{"num_attention_heads": 4, "norm_eps": 1e-05, "init_std_down": 0.0, "learning_rate": 0.00203, "lr_mult_qkv": 0.5, "final_lr_fraction": 0.0, "dataset": "wikipedia_en"}
Below are experts of layer 6 (counted from 0) of a mixture-of-experts language model. Rows are named router (the router's row for the expert), gate (a neuron's input weights, with its number), up (a neuron's input weights, with its number), down (a neuron's output weights, with its number) and show model dimensions 0-255. Each number is 500 + 50 x the weight over its row's rms, rounded and kept within 0 to 999. Numbers have three digits each.
After each expert's rows: "raises" lists some tokens whose logits its average output raises strongly, later layers aside. This comes from a sample of Wikipedia text that the model never trained on.

# expert 2
router:511595490567550509449552420435440504566573437563512556465532543455434518473487423562439524452502495508498403409453463537482492452434507532574527552474531501496530485446504425389515643452505662516455562553449471433566467570530562505499438495495499460516479448522427526508477563522422490480427439479527509448524511553461521486640441516581498413554534422563528515507546499541525486582458573483554490449539472468524567480460456550506456471425476542383512443593584471565442500538519565583667553464506480466507571483539529457515510524485499493464520596543530494491490505504551575516561512515532446447544491472445485492504567519503508526444518532549446491603506375568546502456433499550444424549409525487477512471499425454509505493484528423572433419538579440508496488489456486
gate0:468487395530534506529578444545428533408440522539409458460436481526507408490523400568471578439440532595533479561534460554519393478428526540573504421505455509477507462459449499553506535448483532529531513568524440554522513462509506515434472460482438442523474401532517478528516540525509530513532534481471546580488488575443510543550510524480457479480504578433544442511443529560449561537525501499406490470579440547519495453426488628512445505452410470558522556476465465444582499536533510615522498496444473500501566419486488507592481578573557412514535453521503508596539520493611565403573512446386484559490416451549504563584575460500494535497513454452482541489458499578447542627572472557544446513455470538580499423551524509664440540505469510513525518543505544428542477551453501
up0:553519495483490593457489495531428499393543403575538484492524416502513538693505467565431533491627465558505456522456529473556528570476498497470550606573493452411509626516518492490480477447484432489511538515461538436544393554540544403418546473531513535512514483513462576501574490492581568468517503460587492455520541530446540478500553503487434524567508514488478571528500519508493481532398441520481519528650518484531502574516567522549485525497411541467536562584528469524429522517490521456438448473485560527507483435535431566450531587480572537511584452444549544428538542547528503622440522452568499595518556520487546491496449487602434508453590584459507523564441600455536509477544499525554455518447397501524490558477488470567476477545425573513444487469503592500477501443528497
down0:495450436551467524394586450522480445565418420495482551528506436458536471419447454491572550500521530578506601482500451553541547475412475540510454482505552526502499508604515458525542485500472480502437502506562501513510540580428531517561556531454523515494503434473572452549431526532543407538539527512420529539416422527516495428475467532514481556535368598486498565470485623594488389501480410522529571518415420472615498590434475485565531478516521479583541560502535528432480435498541417395427476462477535528537475493501493447495353499458487492452542480468546534541518522514495487543553492502458478494561442582607547527499635532395502520544520522541484483505588527494498494533491490562545499499537504498526449505580594438599558557600435488489500600502485516441500479569458447
raises: " of", " from", " for", ";", " since"

# expert 7
router:528491487554488512479561464508398407439535434537429575509489508491505554503422495502496512494488500487497461476501421557491517462442493531463439499475495434492516519487428477420508521538486537637456501484461566339509367624421617470488494514477519538526488466521444468493535523497483587542487485426531476462540427505454480463536437505548498507439521459559504563479509489462557414560442513465598466546543507520507435454457492521507534399528492508472575505555670476544497472503424519539619578397509477363536527483533474468486530520452524487494539551469548504561508494491476579552579536526500475516552482476490523517526542473484476526495554524582506470586386561560551528429426635485462437590441561456444471521515418504559558519429504508633434481527521455539417527499466409
gate3:508510501431438435398493454536451482463571580408538469585531513474527504497475477422482484571548453565523510505495431520396466473414401458581593456423457428522475458496574501459494457531478503472528537483502365443492517458503548485536467488486497552499494514529541581475490412574456467513394471507531466479445461549546456571382533500525507507518567533526424447506577589459487489537511522472531477486560479496556554481562543446493511463455402407546646418473521437488437476626428419443501451398476573542520481484509472482574561444570479530555486458507439557453522525558439516551409405542512445514437432525457537503516572532525478424505491410453578578479565507491511533498457542578527460527502450435493497375513484532545549512512520517547557545505428541429551420442493544
up3:462557525519481504521462563472611499556466445466518546511425537487465449621476537520518517589534485472395407526457449560551482565587562486482481441470572585589465529541611443486459490543457533484494368543522582505483526438481494515457529453476483579518527510537569476487496447475535480410444470538472536425424498433427525434490597444506509489448567511446451536399416406533470552526467383478498470480588493342486508495510530469427450461440425531490519524483489420502485474554437549455541420420454555464509482573488490523458559519473519461482453542502567566448528568393478493507451507514519423440531507501514434437438507495524528415516443500539472506416465461540527499485469507503585617495512393398501519455536521464487497453491514475562544587396510418461554484437554483
down3:403540569544518567480544563529457512600520560562485565523554549467524542506446473481652549470546565465464551381528501493420520502482569486616489528512447577553461564512503500545513503505464564479468450404605425532436504502546520609575536486525499468540435566562564493461522509503479508473495446552429510491515541504484465514474522504450436561456433438521565409432505495469443481583470397614525501511512499572472465515447503553570507553570540455548545478446464540560561493499470496551518518562556424499499487524464547533432472476486434464611416489365557465388467488442481523485531484497489588511461514520434535359459505434506445490451479549412512438506469528479457490567487585366529479428415507577410480569521493494484488497504431415522481491503571489511540478466459544
raises: "  ", "\n\n", "\n"

# expert 48
router:649514424515461547379554443477461434536591422575433531515393541483501537473463449508481480602585487487570419473550452545411513428503455598498482522487574437487544485448431456495501526501488532496471514499493514432527430463483527545487447541498448573521492491424450534449412515462424589570502469473474404488515450505580421499591473561488518453482522438530404569439479526503559494526471517429570509567459529515543466557439477499495454498478530534427616478585435442518520427538400509510613607428457441464521550455500510477464520482495541587522546551466557523547472466573506532552543447574545481513508553487490461467565504524539418486419607542608514489615430456533453523510449536514496492570456537436552482493517411580523534549493490540544444442492510467518468483540461444
gate3:547435492470501568425528431538513481486536551486520515510527443486605532440565553460528462482493555518514463562542411437514533471426449543566447456502502480447454525487591538503492574490440527563536450555494531452683603565524488467533479539448492617523430514516465528461420532482437518480461617521519441545550622461504475522567417433530467557456549532520555546508508450610591587436450528484577518441507478561487521502472481544576469390476555563434509539582520451476553523529524464487470580466556509543463556520445424459535554484519491560501477449541496416387512531528488518504453445521531451532552483473438535552513461511423552496515437510553469579510556457541482433508503578431416587596503563394479421503446501491576471547581467491472399444506554568524464492518477445
up3:460524489502418475613603474385557473496397414539455489451492533517495470494467473545540560419480569422480486407517576540524583476570605531499422402629499534491527467517500503469468419489556424509592550479519501497438583542487500470514546512603550451476518508545458456623543560454508578453522432502498493447439364546531518452426458558496511504528458467527538553585502491395466464542520424506534527437466441618432479408552514497555527454515500434512466507511559471546535492402532544470514465505487434484423487500572559431472589570445508447484457526555488527511457514470481488576644469514499485473505462467446477526514405572559483396505425561498477473537480493555550520506511440553557458437473504533506527438501574500590468460424488495441522491518466510576554462475523463
down3:500511470537482465501537538498530540480582580503467485448481445475418456554522473458526545504543500467471476479556514430398450449604544508428481536461508485394535451531470436463478511512537385556466526598571497506452389549546546438479502527547482528504492523510558516508456445571409498528471484431438518475412490508449411467463478689584415482470501457540541575589554427489447480550462496492521438406550537486470448544558435559470513446560592535392520482436452627490550534448537614552536497532508509512458427500502551450493480529502501549458460480488470481527529487512507483616484535486518438443436499521475520448500576470467493568573440436527426549525516429506496473628562542515412497480505555531502514542615533477522498423485450453487414528507416483628474489442484408
raises: " team", " Team", " ESPN"

# expert 11
router:628475438531483493438532476460428475521581455525496529505477520518551500534444409510506596464556495494530444513523448488509515427360508551600491575458602412430573520520473452397435537490474593578452544497472548384534511517511600545509482527482538578522495440507406515472441509517469544499462493541545469484593442485442443421549437508467521443506434401553517615461558587487528396539486557491593501548494510517540552539538511501494489454497501447373493492541614434487443484520486579508539472424433464556449586435501553516529543502395456529475508595559533475557484544425454565518557513574472482441576538513498503499513512563492488508431476500421496534553446555634506502480510553503468544545456568506503544571487498495554484496517467490575383436546526479472510502529544433
gate0:483605453572501473545519407550563449426490545506617546485415418556499607442469512455569522518492533494454501575545525509546436529456504439478484531470454497461598558499450465506513424484502530511387550558451583516479483445461574621542498506442453497488409535498523601537519524506592611539549521394426562587494516424460494461452377519533524476513423526496427459449491508495489513528430454460555413609535530508501616503423561484596479420451452508533506549426502493563505436510457516526492486522436494476479490465477583646448516459360482538545498478535519484574461554495435484567489563490529522387555526482493564532501477434459527520584477505571472476506453455546450519556507495470528467471526462455465574474530527468490522527626552485546502540518451489485470439539471471
up0:472516475466435446557515560534505561556624423462622476486509509453447467594473562559590510518501512394508504501452501540457496589448485476574479581511473544457530508489471493507539580526580511545487483521554587538476419529575523487557479390496486507597483428474380435521550514558562449388488535419438571441520480497558514471437498454502495440560462447481618481502555452501518480603489586496549404507522511462571487516480542566464459459443480487531554475450521551528497509488575493506459527474453525568450468472506562534490418494404466474443496488421528483496519513450430515472533512417480415479544572426532453519561556514523608494501447535473490523555537357573424503525506510508497493436670547489456614495417469471471497524573442540447473508529489591518542448472528444
down0:576496434519554583490460537499430491510572573479516463468517437509500520549537492447557466426559463461518466541491502533471447462493428568493582441490513515566431473572499431496531482472479459588481490569472536487431521481389488542540599512437596489501452480479519481459522560489477475523589408384503552588464508434500555493443444422539410551503518481546544399521346506497526461590549504491545516464417458646553578563556478561506463469499511538462510357485461474515510473492426457447459510437398554500552544534555530627454394510546528526462495556469534466555568540479450561495475472516451534507484554550543478526501487499558475484512483547521462531591453523455480464510517579543492477612578519380506474576500519409532469576534442489474562498474523523500484492448395396
raises: "s", "e", "y", "iz", "isa", "es"

# expert 30
router:590515469508467493530580493494364473524576464509490509480558503461550493403446473492456437483551508467533458531488396459455505448423497519489533466492556421472450491514459427466496533587577491589368493613417569413502486571525557487520379564468454531475510443480422581475486485461509453537502535488553481558470465509494510461566490532545553543522534448636390586484554532425549407518514530513642440557465482571586535515445509528476471469395517490432615475528599504563498428509453489523535526505512425507451608495490532445482497589467467513384541521524578535481486485529484529559549534502532486604569563543555521482534530543506491543408526495588509490541466518529473524420509591546474434554442529449486437467525481522570513487542483487518525482520545600536558453448514478
gate0:517426541401565467500552504493448544563505432468489465493501492425405582530488345485480540491454504482502496535581497505352449455461476419469424525455485458593574489462455532503498514453440505411463472516477553424455527563328520505570502513531462484470521543509491516501529545434498587479538491502493486486467471508480546521506516480451493502467554465552445508587575521465415530636521590448542420463490479554580525584446487452512459523466477468500453517567559470439436458537518428416505483477435547449558546499473570502503527485417561504350531540547486443510570529548551621487459575516380584589474458452528525475509529443547446544531524454539496475435520455437468452383451492442480493541544467507590492454472513426475547482476477499523540583441445535555548490518588500
up0:460527455505477537533419479477471479465451575433561472589568547553497472477515568425424498472470479498417503363509552501567523503526457516459481531536517477467514494506463536537443492505525506546483460386471556507439495492536441548409573545576483465530506486444622474520504584462495487632393458479461454452495531501538490500478471538563547516538514520577566456399506464532544423527580505518447516560474473500491384504533548513485482414599433464384490467541421624552467455589525395504556509489527513557472555416483488541518603485433538435535406439533455551456472505540497488491581475476595558429491503552525434464539524502392512472439362508434505506581548460553466554551509475472524569461460440597499458464479547465578492538515478528500508470556602533389517500479519470
down0:484463459422513473542527527479443478550451524512458506442425553564436501400551522546457514453427526372478540430477497444450413494507558517571523517412607496513500551536533522403465510423437517465500492513439504557493494523535520499502349503487536548470516585518426509520527524455572515491460457521438413452520485504501475503531507470541458533477380552610509446524448501522559484477430457589448452425427448461495479568486514499558471497402437513557428494494503515467377561446433500482474581371477536371523492522497436438500481494535473491453497531483499510522448498511493482519550562540443505494544461522426441479482465597475589485553392568507481527634542505555558523522473545491569557539503527525416580490480502572567511549520534592619410408471553521425517453550583487
raises: "ian", "er", "ial", "y", "al", "ia"

# expert 15
router:495518456529504481435506421425449455422555499539527570490513547483508550489435391551521547569498520391439483537543429581465498443502452519511529484527543505521544483404489482480494574484555509524432537532450579312516414578477509471482473564524491473522556520497438457469467523516401585607490444397432464478490451505447504439573455553603583467518528452513396537494486503400520537505449525511562480518534530482597527514481447474553457452468512518453517466529641501470482483557437531561567525492539475355501561451449507536574555485440510584506498516474541486588482579508488612490615459539507467481531542489467467481487519516562478512460512535577553502534565483526434504450457538487417452523440503521483503457541423498620525467476441407571461467577544558606467521534465456
gate3:515493447491538434402502425511515517501516531541441536446430564526534629533464458372533555484435422507523518498430430483596482433481468519581535456453479468522526462470536552486480444526547511480448633445443538520409533549452490616489507580546550482454415521481494550451488404533533505600424445564486488547469502477526462476512486499472478419523492543548491483509489562492533472491465415490494449522502499525437425491507480488409447502449478410436581459403405456480415457487480543491549479503528469526447561446546546543532410573587540427477526559513567448522389515534572549460491496475502542530448488481465512479527507421390425520467455500490406597391535573435467554505481512474506463523459476510623440416452457509531529484532520516465531582566351503476520511486397525
up3:495450573521442358418509419566489514524560497427540557402508459531454515549478510523452493450531469496455517549455504524531490436503495510528477487456490520588448506446478590519467505548604498485539522434484494608501558543492633545472499452516526477487424490430465529466532483507567567483371441408519477522511474444531417443450560556534397472552534504385466446592513497544538487601474469563506467495447506588504479487556530514462527481525489554450419418516457498555388492534540454430513456555429584567472487373427465483494532482494468530410514468478531505484464497453435490503499511456433461527451478377554445540489492471559479582417475542481449512519613501383439388502481530566548501551451502501450495580498573456483655575550502520504525562508446507493527456537504477
down3:418441511469557500541512501503502593514440460495466497610550470430508547522519532540411516589522435475409421559482553524553641495568457477515586546511576544526533474599484489503444464417647467583531455496512468479553394427503521463469477491512513541523503451463507383567458529491464516488372560431549559482549540455528524421540457495496528459442564520478552429583589450532450522568493486418497530525435439470507517520477525498600531463392465487558481459423485552473475544503440467529379489507497498446497443540480450599496436515485557488532502464547481479576574366522439496559510539434466482517546571513566473490458538472577503492489630433493470542484514574472481538464414493422460479525456555544569510441504469483480466547489508476460422474404437495566495424529455490
raises: "The", "There", "\n\n", "When", "[", ";"

# expert 32
router:570525462531444498498531421468401444469500413602474561491492526456544489479390460491515518555507518488516476421502497489492425518498468461518545528379536443453499507407436462458433608498464577488473559496407674381532433519407564556525515492468583530565459481438460443417392610514500522512455495447519446498563466538442474445494513502554553462484525466565433512414535499435557431581482483490553424628561482439544547576519436548536516448404477489475555495513565392513462520550438529557559552450538438373501566487472517474490583468468543568499501563446529455490492494488475562502497513522551530513560603518520539515480481558511530554468499509606479460516476501563440536514434497510462408533547489465500458500558408526523546520515507438547513421507497440568484490523432483
gate0:528471526479486495494483463423421449454539496471556547508459476441550391557487498480435501520499520521559617444549446498431443449515473453474566559410428447486506482525522483472588503500460500517512538583588611445491461559508595475471468487418492518592449491493473538435503516497501513423489496512490460499545653501457516445540539511542482513475466523464428495481560445495526435460410415425504417600492443454536535488480495475567491575458487406487506474507634383497471508460536597585555414408500544473516437511455443540413485486494567501546496513484464429491546436552545549598476497520549504532526477464494504402473512497478573457526583636451450522464537584546483548490424445434467402432510461540551451468454481386554555486420403465552501469484482461534470479473399498
up0:517453531553503511528512578483528507519444483540483512489539557514535590507510543479530494647500502491450408519502425512614501531486461503469469569440544431557435437532491515503467425478446428456501482496528515599600534436483465454560507429507549554576539502462451532523590500513481593430481580543437587411494583557419559529480496470599391522525489450497497585490416475472425415432492519569499515478467507482526482573530413550526504454476566498540428582483478448559567445601539524482517471541460528486524469495470525492458426548535540530521535497502422523517447482455541495467470525410541399514519624449611521430446461484552501532430532513429428448527481586504552511431545481499503599528509575473589502453592594405545477469506532601500468493619571498507487460429486457
down0:472530486526530482504521442500479450515490581441511458483459468541456520496521505485484535496503510505505474444515439467447605575507523434529578534436421557552486604439524535390484477467458555635445506477535508528619496517533523483533535514454501603456484519500539613516564502451463596472464505356501576586466422513422505464451519512578482488521617553508505404482518555557547480477552486521430432554508565469445510493529562614532492525457480414478464453457604501523508506515468529478425474501559468528548474512443496522506488474412562482379548425507559488470437502514478465514521630488529512507424507606487489577376496505477527505489432526516456416502522505534492552545498477404597336447500490438496538475480389581457564512555495484406472481458458530442545495482562562
raises: " of", "ological", "arma"

# expert 6
router:578561436508484441482524401474400549533534478563447546461506507430466526473421484529467570473560506491440424444519513531427457487408502570498507447425499453506503499445482470418480514477488625496512527545464549493528500635531543582498415493529475513466403459478474542456450562447478549565483481459517505496452430494514476519525390541550557477427560516515451569519526496472555479625503512410515430541527468486589517436546506607494499544538531503403584465525587529453443580439560532492601609488512471458512479530482540468533510520403550455509453532560523396573425528492441463503549601544503465504520548563464593560493452495520402530527548536558561467472409417531452515448464576491426446585466496470538523447547486486563498564425549410545578502463482442578449451498535486
gate3:509571463477418511439466476609457522457494606561456612494512383558447581490473536438463478427509388507395444494443445345440537562493473471438539576542500429500459563489494537519487464429518498530491492557533510603490606510472501578490515396439463504513422506452444494413532536415537532465472533341422468534514529584534448547553487460519525501419592507518468479535448484588466482484465541464427506454553559503432446492548486603518533452457473455523516405439436559446462487464517465508500665443475520514504540483471466447477573538441477438499525521492432504492460391508448495461534555464475502532508513480432552596504487504534528518549521478541545466449432561581507486483499476558522456536491559454625517502534518434495424473521506467471496468539505457523433432476510543
up3:508554486518352522495507401521466508417539576450492411539471553554485453471521498437416483507541519421521397556552420520575512553512484428398526575499604459495477532477572511510502445503452517476551522586550436531541528529509446620495488535570494450509525496485434390472459467487476470454512434543519528503512481495514589568467497534610613406406561479505559512448451556543496514482512533531467516426452390449527468506539511541499528512549535475526580465493584491397492463405541455518492584450469507547514503521449623480418536579414523469507474565527508383507467477421561525431498529435438555523482468505501538524580578434515428474496520502402548489469447549495527587462474449517549532545423473505551483409539435461472483463443622442501477495563452425526474546502495485
down3:477505503465450499488530461417420434490478581501561539405492477449516500504541495448617480539538524495439448534620541446551574476469528559529530459485522520496473506455597546492525496420446505591539445494473442519509419452490488518458419471396488484534472459466560512530431446397530505483530452422575464559553435477416441557511564467484502554485577554583526422549462443517498485459499509466458498485548581494470435580577489457476435502492448465541500466501477527475487502390512486527499490456342573601533490575492440582406539480559568530468517529511509470503490485528486520525568454355569459598535522485492517629476452470506489493557535515456502572508548487533473530422575505475456517573484493470475420534439528428437597444461507459479618419455502544378502461401567512
raises: "l", "ly", "ting", "ved"

# expert 61
router:584500498523519426466552387531361496431557484572470460539456466526537529495467460546476579531511440485498514553529475524510497476455559601552517400466525460531486470501515536418545639493583531548469517494457529424523468508495582520522370536499537573519468504525435492510491530500416486549458533491511497480548554527570451460502463571522555520474521428590441603465437570433568479498472505431566468617527558516515512441553450522469453464553493486441583435517664474466406444537482558486560536470415496529443574467513560448483608582406522541472455582473474441490523542452475512441525443502551490569533563517492524550524556520522450578453453527530543397486448499528445542473521575504434474558447475469553510579497414538530534535478579437625455509468470565573499509483513466
gate3:559529573496421505561489475500523528500426565500431507614482424511534495466545461517530525528595483567583476496471406469428528455468489512565407502436431468425450549556500528517595527442524456487519493534420467466543462466458517533565505478585572436615524416519434475574408524589479548564484521449618528490583535449497477454473357485420525581516527395506526498463514480469378485427525481474476507569505557476539509485531476505494408508495530485497540420480434393517564482425513489513461438470445408526623562505504462490526563507454436547449512619486455541464509551516474463566642440496476415478536469587547473531481447458542485467552505513556520403530476498442485602474512552592559463446497530447553507499491501534464513535533505530518450541567564545557521480514500431
up3:478485392561559568547554560512547447518421509512496491531584507494500565487500502474566455562467481492459502450560547489458565560404536614505507481476499474584518569520565448506459481472456510504561464477543497444483577516555459523485515508533461461456505555557466505473537515435503451450582494440473528463570457564458535461586445475536529522494551503390418478500500546476522493452477467505528590418575530619508505571637459514500538349470519523441427542545552485523500505476537550489541571491565507470579518489543458510501483546494511558466462479489506422495503424501472521437454564589561543375522402560476559541444538491445481463443519398475533504538401526440568511467448463508478538501514521539425490395641554528478504490542455492448385406490477421404543625435585495
down3:511494482518516507440465465586519522545464474459412445532538508528546526485498488453472476465505571496476466491567550468452441588426466536427534534521541548552459483519501445405510482463499525542506472518536532522439520537465527523559465432460485444539548521512459440476620409540503510535518376540546495538495545395460503529475429582498474433451582500505505563466470556426467473507541458542566517386440460552501538473483496533446410494467453552513466606530447497524432569508457599453440528547599522458448481475488443486534565445517590496501420489464588386443552494481554460589461476584611648499617414524498463435489436504481491528589455527465523457532503455481443403498518444509483417562498526451563593516564528577471611497522521482501439466492464438447526501433450355
raises: " of", " as", " and", " in"

# expert 62
router:619544528574548530480570425483439488469580487568509537523480520432537523479485452496506581508570444458516472482494484461393553437494545446513524476465482425535535493424522480407451524537581602602388485499456590419559477523454561543492483553513495563516473417479508535549464557495486545510456447439502422470547442543452568464473475584586512471406533464478517555431582495487512464582471587494596446573527556509576488494596502563508437421492474486396579456541665553434427412520464469490534588493415428399524471429488541515409478520488495568518497506516479475581531572569577442519560474552549523579585535506508479505515464528514531556434490483579542400475492551623546493465470491512509428525496544509489488512505436539509536493514520495564544509499538459550539486526475470
gate1:497518484488507507460522534491481528504497574492454483482589506557561449462575545627492499477480557571529490425539511465511471490488513486566549562439660551488435498538343460453428463501595512514420547507501528358497532549513545533485526535532480546613549614474486428518471468540519574603556420422533539487569452500497502548516554461566455645512498491576489525400584551452516458562524481498564587523531585403516443486552513496512440591489390493436495492437490469547533457529521534494462578416490527480474385448539474509471426474559468467393595464565540468492440516473472557540479541541513437458625532449510570543522442489515463458526531517429482531479481515553553494502498443527580463450411459494479465439497486479438483549538515496503537522588541447478496506492470558
up1:485573425418468446493524499508539501515529457466504447433569481378437477544443487512509570584527445464564414518522549509541468434518465490631576515543455574335466568577502443521543522506430586453593546509517548466460606450451426514498504556640530417496482545501535481442548483435487520539430523508551514437382431469520589421387485526512517458524491405567437502576590490546447487497512516511495511495570472409583527477486596435497486534489440505555627501551554442493427524490472530522558479532506545452563487493469504479480456610435564424515482512500472454460528516516432557559482502449501584534521457513444456387490545521379495529521509534446541516485611472439495485506445518556517487504538471479482519481437540522564569512538487495529523418478508490465459454482557535
down1:436480508376550494480452540536548484532457481567567568514500427464389550549481532465477436524557479557382550563496437452485424480498497382453507519446602397532439481392542569571529433394475526538482561513410445583441540445558502555490500521423497539607461487469470525553551522545433466536539519472454510371575472454532478534513466478427501430533541447484520396475487523483487432560492523342496552602513476473541456592479324479479481625479450482504471513528559498512534500530508524490547490420418498485537456493507535433566475528522463505518556484426534451428487494482450477443485458488497503435551575476501496424363475458510486521473529483522461480503472496576483520533591476527510498538461565520545458464602439481563486535487507506475497492445554486449510537498530421
raises: "|", "-", "Scientific", "=", "Pl", "Career"

# expert 24
router:533553545519485487494544452494408491406536528510462544465485553485526520485457437545539528561586513411486510513512512546484512449434488516551562471491572441519492460514410532439537560480512539565440489478393541436497461585473570486468417523599511546519435522500445508525480514504394509517451533468461524435618469522499532432584457516533559515491507419575453545462527522435614445526439557484539472569521508486526451415473462468596496458543458507494578458567724418447486533549395474546530519454495506364505500423494532478522456473444537485505550506503464455539433507560542522505564501532469544552582565462430511437543494575543490574492505543480547503598536477594470532553463518540402437608508493492445500542435422488533492483458542406583477432562584516540441540475500463
gate3:433483421517597408454477555490460527509600431520464537533618556452545537520475498461503522572591486542526571421477523469489512499492565465506518453497523446409475519505388475406528490483544546514417503507498590458454463565474429462544506617455540507401424509526481494446486499537442555460465493459496514467539480451476456520482430579566502495492485479525454542428559534449595429590484453472542501527604465497507474566540439671521447494517550439546596462492502393486511529480529515465582561453441515458502604563562487515500580509555519499534528453472498464523531473429487439510525514558511513584468520594365433469472512474626514521495459437574541604524504488554562517446530420499456432552473420550532410482508499539527538502447511484475494455512426544492507536405399458
up3:496487443445436495432437492455410489532484660466629547447441458556501463499412521519444503520489483572443519511525433490540380577510479475524449546536505490465570463560589509491471546537494440491471571570572433529487497526525478495513491412506480529509543445526475477483549518419505475484522482512420457535450549442498454483466537439379454480544546642445552354515418542435487517473471476505446511602449484489544513520518528493486546449435355469512461502458380509545471551537567492489439440459502517523531437511475498504540487594494460542467489560482499549523530412520483571474484496424433505543460518465503540550516518566405511442519533551498460550483417489554489549547642505480618556490448535533494437462517524390341514532525496555463516569438505475555561486557489505
down3:446457503501456549541464592564526503493503485415507475440539549510557494494559486530544521531482463419514433408540515555489552548458566493465527428518507486455506567505598490462405370519385535595473526488474591419447422545467407530485393512519508596536538498403551568627509441501479534438508509519455565563586443519482571426505462404543433479434540579506479519470551492486469436464555425508510546408534521500566608518552468462507504508533451506515473493385564410489551526551523478526566456457504567403448448436507493483431535454523518499488474473488495536502493506491530481512524470447536443528534606533507637559489468506470496441580494528461524514538456471535407441515511612501450534561506467466483608535546535558559475468579547563463517531494466494384540557601497532
raises: "uri", "ile", "uta"

# expert 52
router:591525481526545486487534462486414425502576506524471522510469521431531522473449386510464514543582440465521470470536491537447524422448466492522501510408507454577441445491468495442486527504505603564433467469403559412557425569518577512481426539479449544455467425445453510496382517506446438441413475416516374488536525537481454484569465519552570501549527400485495551428533539490541440548544511503517494563545554514520482451487405515587401492542437483463539438521581499423436500514458521480568626427513423305506573524521572464512489483498490568514537552481550445455496559468549543531556493542481544537528530598464511531567447527495498538393497542507599493469453529565456555420461559501462486602516524427490530488481443505525521490470563465599519525548442502472504492569441450
gate1:546422509694465534501508477563496498558555507499547492501394571438440521441526511552553463568493546538506441411512488498449610393487633530427490535527549471490484475481493562403499448444541512491482529340414481554503548519519545523475479445464460387461440535521486557485490475554519468492493461565582465438439485486471459469499494487439533497522505502493508554524500520528523469518512452488569578545471538527495496576516487459452506470598471480512482554586477575506476382486571506503498598534431392514539471536607524457381447412489465527568474511460520504543588580524534589549507460526510466607580478487515551413516493528436470439409464479524544525509540482591501490493431504502482474516483595511417515469625549518524449473493526528459483580505541503507494396532577440
up1:553511480541534468586530489502476532457447434427467379469533441505603498514486491579534478446481644491545527450443458531472557465440495468493523489504486485515487573473545533481563571489498495466504446408450409523529537577542461550486440625464562442488464557547474487493513587494507502468492506465500508469509555553428531524477512673501496483446523400557487457592411534454481538598445534496468510445473465528555412512469516498465571443540493475549459481600572531490490469481426450504448419536457523459398487478406566554496500475563540477492534520503495392570558501469569520478440488609444457442520557515480447575555491475543467394429612521513445548501465485493476578461418495493435630545535528465503556502547509500595435514509514499430448419554581520562494560488606511
down1:471535507564487452491525516563481493519477493599590556386471506491542618382403503444422493469446573499527479480585491548437502432546452526496446563556464528518467472563513373446430500474436542528501477526526488513455463493473581512589464517443452488461519499579587465497474509436496471519504451510446517493509461518454473539418601420473491567530460524462558476449439482488464484407502467588533487460603417506447467494538402552488462495474436433549575510542512439324530521457544490460562511525499502465508452474516641461567475516588454544556441424425512513411524544468496503478459430509476501536493413467536635452395470505522522523411395482521489535409503448493507497443489591525516488478502511525552466501561574464513484478490511566532483448490508509461501413573380545
raises: "There", "All", "According", "The"

# expert 26
router:516466535567489525398581420422456474444546553537433559529522495508533539454477490589495613484456496526521445457525521599433554477412411642530502485534552465427447471470488440506447530446584553560426489547432529401548442565500599598502483481441498533498464440394496460438462530474468607533391469484467513523547481520513444440557465560564593524545486455536461520466527501466528498526441516464627464551483499537571507525512453525560514486415485503512558493543596496455428502528484475564526574433450497414479533438461546533483581522429476490437509527516541453607506557459462532467586473550531499425501481485497482498565514477490517508444516520511504468509495539592483538448419590480476456547495459415510515459579450564600606540544501373586483477538551514526500457516457421
gate0:500537423489534580563565462539455485467570528524457578518454385463572575414446497483518477467503364502412487518407499567430498569482484574537517512519544535510515539419531512493554609618498494512481517458555454430475608567525529532484540468508451569543488517477538542502516515486594593494472523511475490537461493423564541441475501351512504430491504568525561540450465528456484577587461441479563490510493543472425565461485467490391456544407583542466477425510462478459561361456485580555459578404456511604509507463575498455510482527554467470478552537488512571460467520447497581559559454503597482527433499493515563507383448558529504404437549460566524547538468502449536516536563559505526416469431500496423397457539515482571553524512488517500455500474471471484475549523485491
up0:520356472459486372413462492482508470497594518526505452477520515503454536494391561472493528525501537560507542620523466449527536507522531545482516487521455492562542513564624502501467509484542508526546501480511564455493506609547610497522445429547566553531530456561542450414373503476454477579480502487492457464548490581526433475503631525525480445523542531489514470489640512471522505500523534500474462468504532494454414430446588542483495495528518481472412586576492457613561555477420564445472468508512514558535457505538459541557562499444519490463495505588537583521541496567602591383513528510413507521450509511374506550546568525478532536497449432470532593496543464567455528550466501491471490507481462416486545416456516478455390527511512432476582402517622478473517437532518447
down0:516478468593545509557532412473472511521404501484530479427500515539564451620486401506457503525519438567576533500497501533459487544565549476554420422426485461372479505452457456484509523596584474473647583446515512430466576519548506446502483518501499520480476588591529452497479567488596448490502627490589483506460495516524492550472517474505569455494547549576452445497517559497556360569540521557465499446494468504531425493618535520579496433565502494455552524564439504502482491478485532506502446531511553598595569493422470520505541503471499515496433523550428386587530500587525431467498559436550590541502571408417454465563557491529480527534482513531503451396560464497468539568490492451539541476393454488586481443499527496523503473509465487470504461434461476577551586544465448
raises: "\n\n", " However", " There", " While", " Although", " According"